Below are experts of layer 2 (counted from 0) of a mixture-of-experts language model. Rows are named gate (a neuron's input weights, with its number), up (a neuron's input weights, with its number) and show model dimensions 128-191. Each number is 500 + 50 x the weight over its row's rms, rounded and kept within 0 to 999. Numbers have three digits each.
Before each expert's rows: a language model's description of what the expert responds to. This comes from a sample of Wikipedia text that the model never trained on.

# expert 54
What it handles: Words in population, ethnicity and party-politics text, especially Native in Native American or Native speakers, plus official, founder, Republican.
gate0:579440459429421455366496446473596435535510481557467478533592450539529507483517513496441522581509513515545523522523427457489475440528389527457496497526485470486481643532470409526480440508452544
up0:591430528393539467383551515488491448523483569527492400483471519451561424494563550476502437538529598497456458515579429472478437497513433528521473545520519495463466573489564424479515507469415489
gate1:554569435489505424481455480523515426616428516476458504571517443546505491550412498513494552493510501495465488515490513445513425483512540476514530531470521475611524501473536482365566496605493497
up1:514428527412581605405472538534560513574463500513465362583491529585537561559500538522496480370540516537524505490480510467556540506511558528492447515456547447481497484542524438569540416518515514
gate2:563537397462581597519412523404460501499548411427566492560494465588564446498532529600557562477513478510569452517568506496448514574465561455501550476457556495457515482472438510515548525568542568
up2:562487446506565437435499470510494525569531393492467430547491456381488566496463574473613504426563465489509501418514448446502447558486491530516583580542508468492563546419445481480525534517614538
gate3:443486493455479546444500404493465410460515482571422579537600545494499506532531474501450528499478523500427516507529511510503465522509383486534497531531444541577560553508455471499402551537504479
up3:531493544495516415454496497480456455527537579500540462491491474473503492494602502539488427483545538489510598503488501530536429529518606597411541416499580464513520425489485636472571466519447534
gate4:469448513563548475504521452497402501500530464565460501559514518573486480493469505527436510520487452542513446450433542556567572368536524480307489533539499536492524577499455463514610459471507401
up4:490520544448556544585534542448603418525442518546468477493453591394580465545452520554504482409478470441438463538517481496522502522551471508573476555456485507519513509554502454507474598510515549
gate5:582539419492552575448485475508433572466525547635498540421558526465509471584495426540374585465477497527540479509512568460427524508459486315475530503415512512487565547491456504533518455532450517
up5:391507502480457437493475500513471522563506544487565438516506463482492466432406535434479437528479375503524476457507451533569551456500500577509446498518533517541525407496514581487537542544498435
gate6:547424402447517550470483535484562566427502580509535451553539534534623533500487498459485523465476475472493495681601412493475561595495517415513462471475514449428551493484510495470495493520567547
up6:520448518618519535501538442489561479504458524466456480499442456546449495496471493466538608535544537428511573491477595467451517450460531508506490534491517530455411543600479439536553489625444461

# expert 47
What it handles: Nouns and verbs in biographies about schooling, sports and careers, often after he, such as graduated, attended, degree, served, college.
gate0:506479515391539388567484428512474528534500580471449605549536517502495499552510527524335445449544538653455474527447544482504544539439489470462445474520474491333437574523494559490507528571417531
up0:467439520482482393636523469462477510459463507499469507520514503489536580497475513520409497461597564598447521508516533487473528449417481421511464502483554522393506527506501523574522502479375487
gate1:563495504552498541501588588516537545454557550491476572540495520472530580487431535523502514455491516573467418511526568453466483524569487518446520542558556501491488453527509383373529552565495554
up1:504557514567484536455524579486560521527459505583479539519494376491472526486423577498507524469442465560458426552536489516502464566488461468411512474499541487471547479509555468449451556603506586
gate2:449563516547568485479565556513594577475568533463540593513478441503610442601379525490477525483578586428531506460525480616497463547606490551486475531536513514483488471463450393507520513549506479
up2:410449509507539500529424534605399433461396478527492436535491498491537529448480401444531435541497415594472505495457509468571465518445605570486539465568414475532460546507531515471413515440458557
gate3:549642535457414520469536577496589485451481508459523477412554500578464481432488551584500500516520493520588468453541484454447447548503518440512502513471514511466480547492509499590398422481531539
up3:529359520449404523491555449529463494494446524462584470599502492565545514493457542450477539493539531357499478539413361456463478584534491446560531480464574379462532483498512533569407481507532516
gate4:532409450438458443548471452508567528487496498459551499484482515474558485635504579537473536442602552478498568482448372536587505482484467466594456482417447434528524465497459493471490548548513466
up4:429486552555493543524553541497509497410494547508522504563516431530505423454482592400516555551496553484462472461469524510397468481496448580542467554494617512497479464471458477513589429347583468
gate5:528428604465448561478442376643558509418490508501552461492455533463510450467473560521586482536540516544463452488476510433499471505527551546449512429458470462457519495476537466444522613464448521
up5:504436539465543508542457487572553395491475445482524432483479496474421544506379534570551523462558453529498442488578509426469490457480514513578507446458494458439579494490475404530366575484429522
gate6:498512558471490489391510425443540485439576601456543599466587519523495522507439520495547470611503484571546459455531447528460457530488593455464541464545579530504458592490489380465478477513475495
up6:514508507500410482451599507509421476510522549507481523475486377529526484395446549386526424489479483605575492552445514449583503507497413572543540495481498525445511619507567554491554470478483492

# expert 62
What it handles: Opening pieces of Indian and other South Asian or Middle Eastern names, such as Samp-ath, Vin-ayak, Mah-ishasura, Singh, Tamil.
gate0:493497547438498562476577493381495590508422479550505544523440590349506390438456469457628509514509481472476502520460414528545556548451568513541466473525571525448516513464545396451429535512475544
up0:445449447533534457513397529503555460530536528557369495446533547503526565527518480492479493548507485482563526444537484423610449429539344498521439476458453536562554558516562512432534503513448544
gate1:492431528425470483524536477463548531504478501504398488634461546529484443411546543515523487454402563504406552560484571498436453568516492455506484519514490468479472464486468537570427424486474470
up1:458443361435500600482488529460463508549521505404562495478566544379513429489555589587453479446467471340425517509488471630502515525527449510524460452498441541599544485546531557456522529540509542
gate2:518445434438537499506522409420517470545531511490573512503473476438472566456482473523523462595567514491523441436484507538567499519498491472487501537490563569532498414413429529512508508448526504
up2:551534499506523484438528552499517504518562519474573468502430482494541502507464472592447521549527475491507493494548443504492504540529518480565485599446467464472460437453437406501540478497483538
gate3:468528514534401400530534439527475446539524509485480503554565489543575425509471513478452497606515520570440474506487539570531468437425454539480418504463505518543493406429443522480512468492527423
up3:509412472594411514483542477593524459515455509572487495506520432485451528494527454449545486487510447566510468542515502573449550464496475502446501492501543503479503530428470468485444480449396454
gate4:542441423560542512561478416531610452426381535548509585541473574470503464461460533509482478419463606472488535400537433481551556464483542417552479503397548498510503528496602412521480505502476479
up4:686434474538482518598504515431570486516455452504452482482390522412420564510441509593513441482468485476549473551488435470515444529486539538544485423465531449530475483517552499480497548520497461
gate5:449484416456513523518485512520413512575433422501496509569603419556467519480449445495451424572510576538553544520467489530476449506541434535555479482464596463449503478441462547497549550539455553
up5:571498477546467564512551525409467471539506632473571487489527486486441533569486537600519482507524485452539533525463531426379455547501522471501518401449496462524551522481547515415514506481550512
gate6:574509436511524562486501413494471582531560504576481440473394451546442512388528519560537562388519510503491539513598628463518436498481458602491561529598459499473407513591567555452454484540548420
up6:467461437539445602504491576525501533522455483472447456387515483586441558523553513445502448505537460577413581514512480598389553431460537464530508527442525425472503409498544536551541501467520433

# expert 8
What it handles: Words after the or prepositions in war, crime and security writing, such as off(shoot), Battle, Operation, murder, airstrike, COVID.
gate0:489501469487516522384499538535455552482485553443597565528564537527510504461571521517560560463455520484473474480473500469528534549493510555529452542453473573531443469512474461546451464552485454
up0:433431539529560557572467536556556472485474460552471485429455427454546559470473538490520541461518543451510556494473472484631490489485481558586547435397520541553586533540496552483487537507479528
gate1:433469403552535553522507410497409518575494493563542505552520463531484611547468453521442517481449554514501417432550499438461522501469547515465415502572430593466502520473434497468519446507518496
up1:555448571448559461514513467462583530438529468488533498514469571497533451492543571607579492528511485509488578584455474577557560503535479464506564482423541423525490448555541461526496519483457501
gate2:482564485512460483537489412524583522505613483477508518518546486520552506502511456525582433577484428505517488456461492533513580513493497505519496536471475501546514480524443553463448455445479490
up2:579533585461532490510503509402505534580501523495512576506468497504455516534648468581478494521477486489395502524548477446525435536552481577449535555547506586534555397538522530486536522471540545
gate3:470494434476503583493480540501547468496458529588419454482529549538473451447437455509431464463542467497463453504577533571507476531480568546413534443447524559468521550518528479534454465565586516
up3:604454491529482431515542463495497579578479534540435501511494420460485520374514542398411463536499552549495412579478511480507489516593540453496402550616577504425420435500464518555530602524358622
gate4:441488517509531496493431412494510394451476476558422535481571512545403458558452461511507537492467555495554446458456592507493465471567492470484528613500497500515434515606366438479525427497488493
up4:478481513462521512520481568433440457458492460577480506470532450392487551449461461518498542444535514506550524498394623506491523441514542546538390486527482442504442489503402433510548409515544629
gate5:525440512524482550548509456497463467559537379559498489472600525529400464507489542562567513609547561463493440498492510558564555512548501480460509556459375473534463612489408507497514444461517512
up5:537561461546468449498416467510495377450523396482540483520478482526429565450476532610375474568535451544439465479480409437458578499522343538546504510545511465514432492537378412502501497437501532
gate6:481469496547561664585496489416470513562474528515505508408479550477569580495520483540481553584543523479471527490483444522522510476450447466480552543436498506489578543577438498505415544478500562
up6:536492568399448457503442513482533562511508536506520515561481484436510461436565534554522503434499406522425545446473493492480512598519536578511479458607517553512492462431557533571582457588556537

# expert 52
What it handles: Word pieces inside non-English, mostly Central and Northern European, surnames and place names, such as -ew- in Gunnewijk, -ock- in Wysocki, heim, sson, ová.
gate0:603517527562417518533516479492492455502494555511554476451481512477519444534543571383550481520427555541447442431515474478522494520524572446467564454442509481508530543551481618514451432502481522
up0:496451555547508559480548484521464383477477512497530479501517410515470445602489457631483488509518524535409537433503451438467492560516430402536535513417504527529557614516485492508417408487510514
gate1:456483538525527485437487484487522466570541552512543501454547572542520441550510525543607563516438514546435539573505479536501560433421601493571403544545501511513454490532472419434417491616552452
up1:515567529508570471498537512575522549506428613575510558395571552497558419510471420559466532533498589490506539565471503497511557504453495483616485597472478574576476505474446428464453500446531506
gate2:487487467553434552495564494380527430529532531536481522515556483495456544605480558410555574567570489482557464501507409568489443559522440514567585473484486506476511589575424488524509509499430517
up2:518492507530491564535508502415444527575485480552524430569488499493459479492505573486600520618609408596521418481500436478481498480550490539551528454525521502574517482522534450421516475472572523
gate3:483434600442528485452451477409558485559527419560423508458576510450463558525471460477567509575491455492473567509456502499522514414433518475421484465477525430521483554482469468556410574573408495
up3:446476493531461457439509456538407413477515466539558543582473446559484539475483599482495432560433561470432397451533470435623527443528563484423464516492501502545506482439470439406506619464424491
gate4:455473445566601549533464460508429504567528535617485492473485511496473608443447522444503444438547427524580494588457496559523510615481510550483538522560574420434442502519354509432454428426562454
up4:494546534437466523500455470477422434538515533532529527452475492574590416436434559625536471513450435522403417414470425544444469400452488480492545564422475454492452423431500484452483514503543488
gate5:559468510483500508529448514462494544554457491457496520517504565512512509526440553418447508504589510554456636570511502476485491444510455545639493488543576401460459490561506505561480469551487600
up5:570429525531474550493498462520493527474480442473595577534516529564568477489477533410426451501522537564405572488611424458493420494537523538617519463559528414508504433504444490494472509492487544
gate6:518475422429505521499520539434538565451510487512519456508570493487466404551598472475489546519412520422474546532450535569440473487466428442490460429459534537539388512454539496427506531526529474
up6:489454518556490457492521530440626456449577540487528422440458467461511438542488447420514509521540473437504542491510451532559486533437506531592482524517538465478536472425636457486473440484499549

# expert 57
What it handles: First pieces of split words such as home(ostasis), Vol(ga), Vol(canic), plus en dashes inside date and score ranges like 11–13, 3–1.
gate0:419454496505378579444507441482505455565463507495529567562507514519516520495471523535473465489465538524492495519582491399427498566446434555499517536494532521571492413562529523539486461548630540
up0:603513542576566433543528518448460451512459387521571460448544444489457509459470439491468461467541444467545520517512533651525445519555478391526414360427481499492542517519507494486549508537510444
gate1:411509415486504445474536496503549534555477465535559520466472538495474510602425532496485410459519440527493496453512521485408511526506483412516566537549459431598548527442510446567541437585490546
up1:446583440544570539498601496468488473542523523511503534506555591428479500460482546496489505405460467573417471518499471520501463538546473520508437506505411503438390559494545506429565405565471546
gate2:484494436460486474522541548515553616496486650512427568554461487523513487498448508479491396509541508488480430539431438504476537428510475482470497534495536505426451462529471455517602616477532504
up2:490480458523543490485444526521487493428526549482490474501453549478540462357545402544549529410514502580502491511586541542443530499504463581505517501510480541542565563501577444539504558419488466
gate3:464461513480547462529551483605486490442483456521597487468483430550473466546472422570498463472409521521448459525430503513439454366611578426440510497449468462499479490619479495450418532494462576
up3:539512475499467459479371571484494441499427540385478479527532404511436550464607512439460492485439512548515446504438516471492486507456458441446472521525503474531535537459576487551474364447529536
gate4:500441475451461483539521458463560475492470453480412510416550505434394400525560535466545581461541477525550501493493514573559533487531524485549509457489460501431519448459518460512515511449464507
up4:457525465471400478471578575550460594520485477479547492462524508491462523525593566567458520446537546429548429520476506575537513425433522470431514461537388589532586504540507579494443562508538463
gate5:467536516461466454435411524449536502446387515405509548515524560485500534541410465525397505374521579567498541505438553488455502580524505456597572496510499426558550471521539493406469515570570469
up5:573455499548514510547555502580553497503568474542447482424558498521556410427555538501576553557593594447569539526511412491547523537486530495424467519559506638391580521519484558583407527481459460
gate6:520515476522500590623516496493458551471444512558462573468537556479405546486399471523515502447500477527598460556540566548447461475501393553515559503535499425539543511504471522432482620477468526
up6:470505523557573512505516476540403530504578464454537417508524549429468500448474451468474535468529535529439627491481426521461534501497506535526440457524500557440457473482572416631520493483555507

# expert 50
What it handles: Consonant-heavy inner word pieces after a prefix or first syllable, such as dis-ass-embled, sp-illed, Bab-b-itt, ang-ust-idens.
gate0:499424530452403565510532405484469578511527389526538524519397472555477540516523507433536559424446533578426474460626478560484482468452471529609480512497552528485581559553447437516454511622506530
up0:476590485530641464561525541439513510546441563552490466511663490478591474464440429503455463524555500376554508552410575461574479518537493482448510454544432527427490483436446547618486576520479458
gate1:443550436478445508437547501469482514576512465546552423457460539456575540617509466558570506479496469487573469520549522456510505549584510475466452563568543508507498530584495596420422477510567516
up1:499413581523554478422522406593478538429490421463446480445567518580559455596415409516433536482472466406530469525552498535458543409494460537479450483546468475498497535536525569471520505507518532
gate2:579440496495454548541476388545552447518573610458489506492458556436529490510492587552414452463508615624531532427517551450476533526437499516464450504554507526487502459516507539541432464568488516
up2:430446493514584586460480545543490425495468521499438497448580513549571492517511623576508471472588503439464488495533397455515474479575452467548575516560509479537488504497496546519486551637493422
gate3:521555455481578564518585497546444506529463468634481584430553436477412484540555531518588476498421547509564574446495436471431481521564537531531469460494474573474519458492427484554481514490547491
up3:447498477452497530519448414523457488528482576542579441508472548615467511447520546488518473514547453506496451415554567527623559480572525608573601557517487451555485525441513519616505632487586580
gate4:432432476543571500507543458513449519563509534516475528449512568491532470508492460486510582500477543564522495453571494536527548469473504485587472486469516526527502466465492477512503548553536588
up4:394430562496514511554432451491530482556513559527485476491544647551540564495500421504484445665596437492466540515528520537449526439502474559499471470458569452496484585428509496511556552544440543
gate5:430494510565554557472524420467474382512490501561479466564443486579486499510516528506522472492507477484464472583529548498445500535461512570478499431449446406559489537575573582454444559497502501
up5:395540438443403537453555513459455477473457420545453468535444543605580505458428519517504520418551520431478459606508490507463505515562440472482512482386486446480529471476524457449524486482506499
gate6:501517401558580474542548437583541483504523496573499542409442488435547448392501484538512485490439585530456524486470569517422537546460558477442430519541503571494441456537543521570479622599628539
up6:423527473600464503392585470569512543503573447475394506494528602460503505424492477477545518445585474599544520510503502445525540500520507497452560454505467557542586580479473481479566562543509440

# expert 16
What it handles: Prepositions in, on, at, during, over beginning place, date or setting phrases, often after located, born or held: "in London", "on 22 October".
gate0:513536470538590484567444481547558498443368394567475439490575514512444467431481496432535488420528542496483448513471527506498493612433552564500556470501453536516618502561489495446613457614534476
up0:508486456574570437516498572530495444586433429574515427472536542494528463474509480507547416446521512528427400495475496473493609492500542525488407490499530481513567478489556534427556492571506550
gate1:479559561504488490481438583392489506483514493395527464416522506510441423456378470493533473489542495499485489516552467507526494443468526509635525576449518445477469513526481471530509585385548528
up1:467493528518514489472477499432418524527521517513614488599469512607523489481523364529483514464446537451536508446434534406353444542547454408491509439556514508527513411468449547522452483502497431
gate2:536491493415531627561471485526468526397474497440538460446500553528457441470457450550558427410606544515508534524511521475448479423520619488489541466570557542547508411519533441549457445535537483
up2:556436451462605592564448441412431496440461387552508509493420479443457599570492422522496515441465463442396534445525518488444495524503502523501580510489485521479455582549476466387506484458481539
gate3:463631516415476528509350487612474489377505469460509474529612504524418548531599477502432508527487424483463502513498440449549515543499435580442536485524440501577507499591482565465464459573485520
up3:479599472569502518521411459541458468431425537470537520577565486540608568477568420521476469421439480467547431468531493471446413533424539517385507441568591451546529501505465553513420473555511574
gate4:472526457489511562461436521496514569436486615504533461543469508489488536472537512460466377564505498389447415539539503538473494554468543527454518482491551541416498552479518530486441473449458504
up4:503468537390506492457552510471432472493453367498472470426467457507511493508412446595559473514443584525442549481520526417571525469549495500469404468532459529514516480535457553583480469500487485
gate5:441549460553495588446529528559523495492430474539551540516448459481429434468552527529442476444497500506552490504426488557500467454446462611550503482458531453538547601441513456474495506494466434
up5:403614474594543505434456509535509464500415531510513621500496494549468470501509466599540484464518445454522418462464475515452527363483478527469507552460470441536411619505551499565544536495474447
gate6:498490625494458447492569525563577406474564568408499509465549505463531541579482495522576433533536524490571427439494422629536478527434496430514489573466546506387530528560509496566524499507447602
up6:549500452471558466500461555521437494470489423563547451599473413503553537496461509472450505513480474498458548482539546430475490585462430370495512463550520440526437502529378467458433527519551458

# expert 0
What it handles: Opening capital letters and first pieces of Slavic, Eastern European and other foreign names and words, such as Ps(zczew), Sk, Č, Kam(lani).
gate0:601403516418500474481498538587523474507515496496456500467523508500382446518492586550400531458591532505519477529348459592494568451559399523565549468489486550400464582517474452534418525511567484
up0:553519489514549467534506471536495408591455499463514559466528416445431497525484555576473501384693595479575532566421463546509465457435528465502525527525477526423522489507459458482501545511544587
gate1:548510522528488452444533499481527615445525482491535424497584586568511515592499492522534571460412571485517484534444576553486538520504593502448443498517425481447531419505487598561467503488538500
up1:505502524446564581441561453425459462476523530497527515443400535514568483581445500559566491552508542510419511460518502567537441399460458519447474567496409572467487510524532436575529451556478503
gate2:434471420473499489536422462445522606496466478547532491452482412505484462497529551492436406398497518501470467507514438467489539506503487433554403386563497565494545587481408495522482593541577502
up2:554497530448464475504522585558528425520487486432573437539476554461477574482489458480509499564494515469590575566607554512497570557501487505402585500547483462517444522579591451514552510464445549
gate3:474464521514523565488475593469526523475492500524494472571440505465479537438497484503535534530589599419476488481529445419456455534456469440537386454536497550392516521548506438425428442504556584
up3:543512515623541451510564511492586652507534448485548544515492535511446498510517485484599497459512560453571453440481504463395451545485527484447479538538572532460531488506523499439532475510591488
gate4:478477504397455530396541498483541500534563404527536535536470465554473448506536478579534476439489517574494567521449471493465464451386512449510523538469503501456490485539528477537511536554473552
up4:526471478457451484495472587482621430501525525524486539446561519471506514528476387513542546386444541540507469482480441530489450554483506545517440468339546554493568497517428502491484483478491428
gate5:512375435404581532458559526507455510555492403511460542485551557521460535494433497578472514529452439442571418520505436463484578487591464474510504549427482495546614640533523476468427484503523540
up5:436522438497578474555436540509466531523592491490539460403405464543422473531507520487415524439502515459439485420569492501535435533567485457509417449498545460515584606492508539428533470578501578
gate6:540406605410542422492468503494520566530463450516410545422498580442492500549459485596499599442429507418477543518343513560489502508461435400508525524496520600476500486516458434561563489600451522
up6:421452526529551485630550474526519541490507455483549433602411472528484593471434486525459534429478527497561559558447576642505523491449509547513474483503488537488492482611532536545580532549511524

# expert 46
What it handles: Tokens in bibliographic references and book descriptions: ISBN digits like 978, page-range hyphens, publication years, publishers, plus published, book, novel.
gate0:521457426475466442491435487428471540445533557528510492520516498479538492531471482496487561497507587536477437459458482523500511514464450506530471554524476524496488490497585489545517457473577436
up0:503556463553473456470449482401537481423527444540587463545510579478534524469504422581494564518531543471571383526493470586503544526484483527571463582573418497445479590513615479562468431562572477
gate1:579590536546563523469527575462496485537484583502467478498483490570573474420484543583494455416493494520445442579555528502463476446462520472466498570490514438476463581466563395489490383512457489
up1:483519398594503501525474466498521454523608534504519501457450514547574525552571547519561454570465507516548475568587514513529629537461408467467508402537573529404587530534505505392450490497523495
gate2:513512396484505516503446518565516414414532521575483523544487421537396539575557485449456496461571572587486489537442502476395495561494527501503519480448472473504510496516474548519413579492503544
up2:466511515446550472439500417531472422609518470489406477429434518596505538526584491474501452426431601489500389484477478524448513451551436398494531532410476504549481603466523497497449512535522453
gate3:535463448548463568553484450451457462521523526416557450464463534461480469543525468514546525524585533444464478515550552521426528473520542448507487527458488479490463544469460582511493440543500478
up3:524466524474413506608513565494484545551588499469567486513562492512458491541503447555462552561417411544424430434581481516552453498508542651508421507550477511403483505471507451471573509486473578
gate4:556538605491503554499528428490505466547461546509485497512467536438555433508501453519458506554440634598473375590469464478641449524461478625531465543538563557506484559461490534500488575582517649
up4:545524403453506430461533559481459522533578510548583457485490471563489483454426503431572528434528416393432448500508572539543565415547528416423563489487450475481440491501498436532508510443457406
gate5:587557507504451491524494552456505558541526491441583488476560526521447465548443530455525468554537495495500488557474502529473597522453417528441474481408579492552572483438552454446473516429534476
up5:469503534537596511511557505400460418501458489422475477437529451498399446586560551459498567469440504539478555552488438479524518559595522518551404461462517520536424515543458454448562506548434468
gate6:511487533474527498458499394597480515451586485525498537515599493543469442416565478408499452486462407453521517565544532517548522510430437479422471446514612489486386430531529552498509558543427429
up6:500483548477450513521506550499498477527482542435475569485510490589536477524493496442525473573555525472517543510466481530539509408480526473477487494369572484496464521494579525569584580475480463

# expert 45
What it handles: Nouns and adjectives from academic, medical and scientific writing, such as treatment, research, health, medical, University.
gate0:466518445472468568495418486524535539464443495409499510452506488551533489593454507546493463477469450557455451511507441448462518470452511537467522499496514467557484497494528432433617468427554533
up0:534545492591430400464526480547487480463486444470507447538544484507533389415438563483540510484467600469555524450580594632513472549440524412463460486551590362503487480497566432494532477611459472
gate1:543559458516501400488546575497535536456566467566501439576463495475443496427564447387558514548487463468425489461459495528434510544582542578501450393447479602567500491392491496501465533497422511
up1:499578454478520468583545477608468581470511509435435486433559485584419472439536537484567489481546638474433447444546545413456475485514422542567490529573494482427513518467484481509411504498576527
gate2:526449612467529658487462488554519529451434527561556560502477456426465516436590479539449530421469477496442519553584435496566454494452650468570485500504531536550521586499499523504519544452571434
up2:548477577452527552538500526543570510470442522523622522573470462445468458513561444530484510462517468459524508468508488517525499526510470524492516464444540533619459547555500512512542506476487488
gate3:535530511484476537473423500511507460482568511453482405446461489555458526459470475566503563620498481547547640533481480451413464555574465548476548515493416479512460449418486646579522460466447461
up3:512505553475530397482526503480578504514523365475488521456450550484507542532566625461563528478458431519477474568606475457548504564523405441460498516504570526461529444544452440484534545496542502
gate4:508464506600441475586476488558457456517477454445490577499527527485541438471512459453504543484522561592521531593518480508482469501574417491497481574469485502507483525372413506434552483458489497
up4:499486574519554426499488462505428494498538467478551436467398473464450474549501576581461492577475532470493564509546520464501500524517433443525429504528507426498484595555485597516504481496473434
gate5:491390442405562391451514551575499463477476520459521484550547376498550548393472585513582458488537459543539416537515459583490482523393481540580548449468529413472446606446475523539608462500595493
up5:550546543579408501534480451546477422520471478549474582439495510445518494557419529512527446580503534512521488517502530461485461453482512428388460542576474627445548377501481529533428516404498529
gate6:502509532482504525523575541542515525543516543542384421422443580438504491523422503520525511481479562523507562521470553506514540495520452475517448580469459486481417568457470579539443523539530463
up6:473524597553522535560497471494466435479586471517391475514482475477548413453397500511512504482486547507505585466533470495524485515499414579490542552422538597520341520478472413436510432505461589

# expert 2
What it handles: Short inner pieces of foreign or rare names and terms after a capital start, such as P-on-cia, C-il-ento, L-af-ayette.
gate0:528486473482414530427405507469537499521530403501527542515432531566413486482547539586537530459486474434510501499486523474494492546537394476509420624561556596592459430473467478518555451556433566
up0:537542544503463535476378478493567441432450479515495538553477513520489463481521450595555532509524491463540485473474510482419521566455450523521420587528619563575469411535437478498472481472472549
gate1:534559442578482555547410453443521473467465463542573591555435430539536540549547522475474652614475548564463531545442544520464535507496437496557426475588493501506520534489464512477512455522591501
up1:448523464482545521546540443468656554477528555546487479466471438522556495485560443586424643554554537514423538555470497587447553582535433474437466571545532575530472468450496429442481508512556530
gate2:475578486509496481435579543592541511411564446519482534508441547432459457474516575495442575524460607524465447440456442511564612501463497446515518537439519481487441588494568511568551433536446457
up2:479570516521520454489551566574545642524595441555499446509481562444509482545556572483476490544511543528580438437490484495466534545460414400489540574444560488489445591514556544538542368482500423
gate3:490490521493487537492530552374587450360492543387461538463538563498507486455396557441496482511521544541509487437455589496460603524528482500447473592464519502549621527533492503501473443505499512
up3:540572533535452492401470623382564521594517539490460473521468485510551499460486469506461526543573557490548524525385491386509510487440441452555482507530387415499556562462482530539480479418444489
gate4:541474489526468558636559488419548450431560486483424495525510388501507518514437480568503503442555564500484445504471519555554446515495524431489524445446548594561531542449567531440451509522606511
up4:577461408546449544576540475508614549538567550495459543449439426466486465489437398424485501555423538530430486493500485519570412495541495556574499491520542626516471425471539519548410454492561481
gate5:518527537591493493442476505469443448499524562440395437513559487477478426440526491481442489428432486555515552552509525517527636539568465515402518466526501496523421572563498570506546395505531543
up5:596496492506519466457444496437478487534529460593530462450493532535607495499496562463487479554503518438531453599570463477542372476424500587585533481547616483488511467486487551400524533565514509
gate6:502554533604496485479501469512478560417477501440490507523521561396437470529461478561405595424505517573567562521502417380558541490654459471515533589540494439477444486475477453562518466402502483
up6:440508566500506462477628532459525517402516477495488476526510526456527548548497514497528493476522501498586546564539506552590483557515517515527549587433543452498467508477480503521459456518509460

# expert 63
What it handles: Year prefixes like 200, 198, 201 and small numbers in tables and lists, plus split word endings like repech-age.
gate0:494471463575480512521489477536557544527582575512480526489562577523517400502435505477468450518555592576423451582465596485530550472633499449535566527420454528437483553391401500462534460479555510
up0:500498515510516554512534554524541521513528496563468406444485518433437523585417436533448532563464550436407485563575535548518587536595382510528542492460540482528525449468456577442507413430518547
gate1:552483454435389502501528495598475520531488407543453510504472435573441490547538578416428507498434441510503497593449568541458495513466497550493436579577455462507477554471518508515408467528464506
up1:544479545571611519524577506521536516520454479490501441506428532531450495532555565618451534515508558519532535517442493495456475435500515504403477499448524483600570494459543432470535518489533491
gate2:559483514456559502477509519535504570483523602517477576617555534566486541510474519605470512522530527644495472518473502460487494416459499598513544417492427533492506604491479499517394479560404502
up2:442492422464431591513525483503521556536430509460538473436571492461475543556412570468582445478480535540559508525537527488506567513479433543475470492479535473488497497496496510544496391507481531
gate3:548496415545466526568409400587595572521484553501522475452574448510438485451416590495546446525465523484536424541476476449430545630369530464479490562538586454539405528508445475590429491458525559
up3:506484531535471404473560432512457518491549563441502442557463507496468509503488547472491415431469465448569583537421586563484457508528485537598452509472507461487441481469460571486500628551435452
gate4:528505472466513529478527501493569479477481414478471564482558632429536475556394462465440422498499491490487503452526501492408541562519416480489563512471485562529436527446483491463394403455542430
up4:656522498492520545505506494457471435459485499418502522490502570485391441625519455470475461420516504544445477493480500498564487452451470457476503468486510504469451532470491460515483422377510563
gate5:538419482452505569482394502471448626497564542468499565436474468525519529561548477542462528515496599551574540469477449466436557514508488452473468414580410433490440508536514555573451488496489534
up5:524492512459415511520510456399443526413504565501471550417477549483424429503437461524508571531505451524548504515479524455514518530609500424591546478573513545517487539517508506487550512482508437
gate6:395538469500519556526489523539508489570448526469403564449598507441464542492430498608471462507464525472492466434488574475554465409385546452551457580490486479460471651411490502568487561430524513
up6:540504463478409404416574484572585437475475492584501477548459472480438418528511577405495520346509414528489504461534468467486445508502447448486561521493503468516445451461502467555504490447502464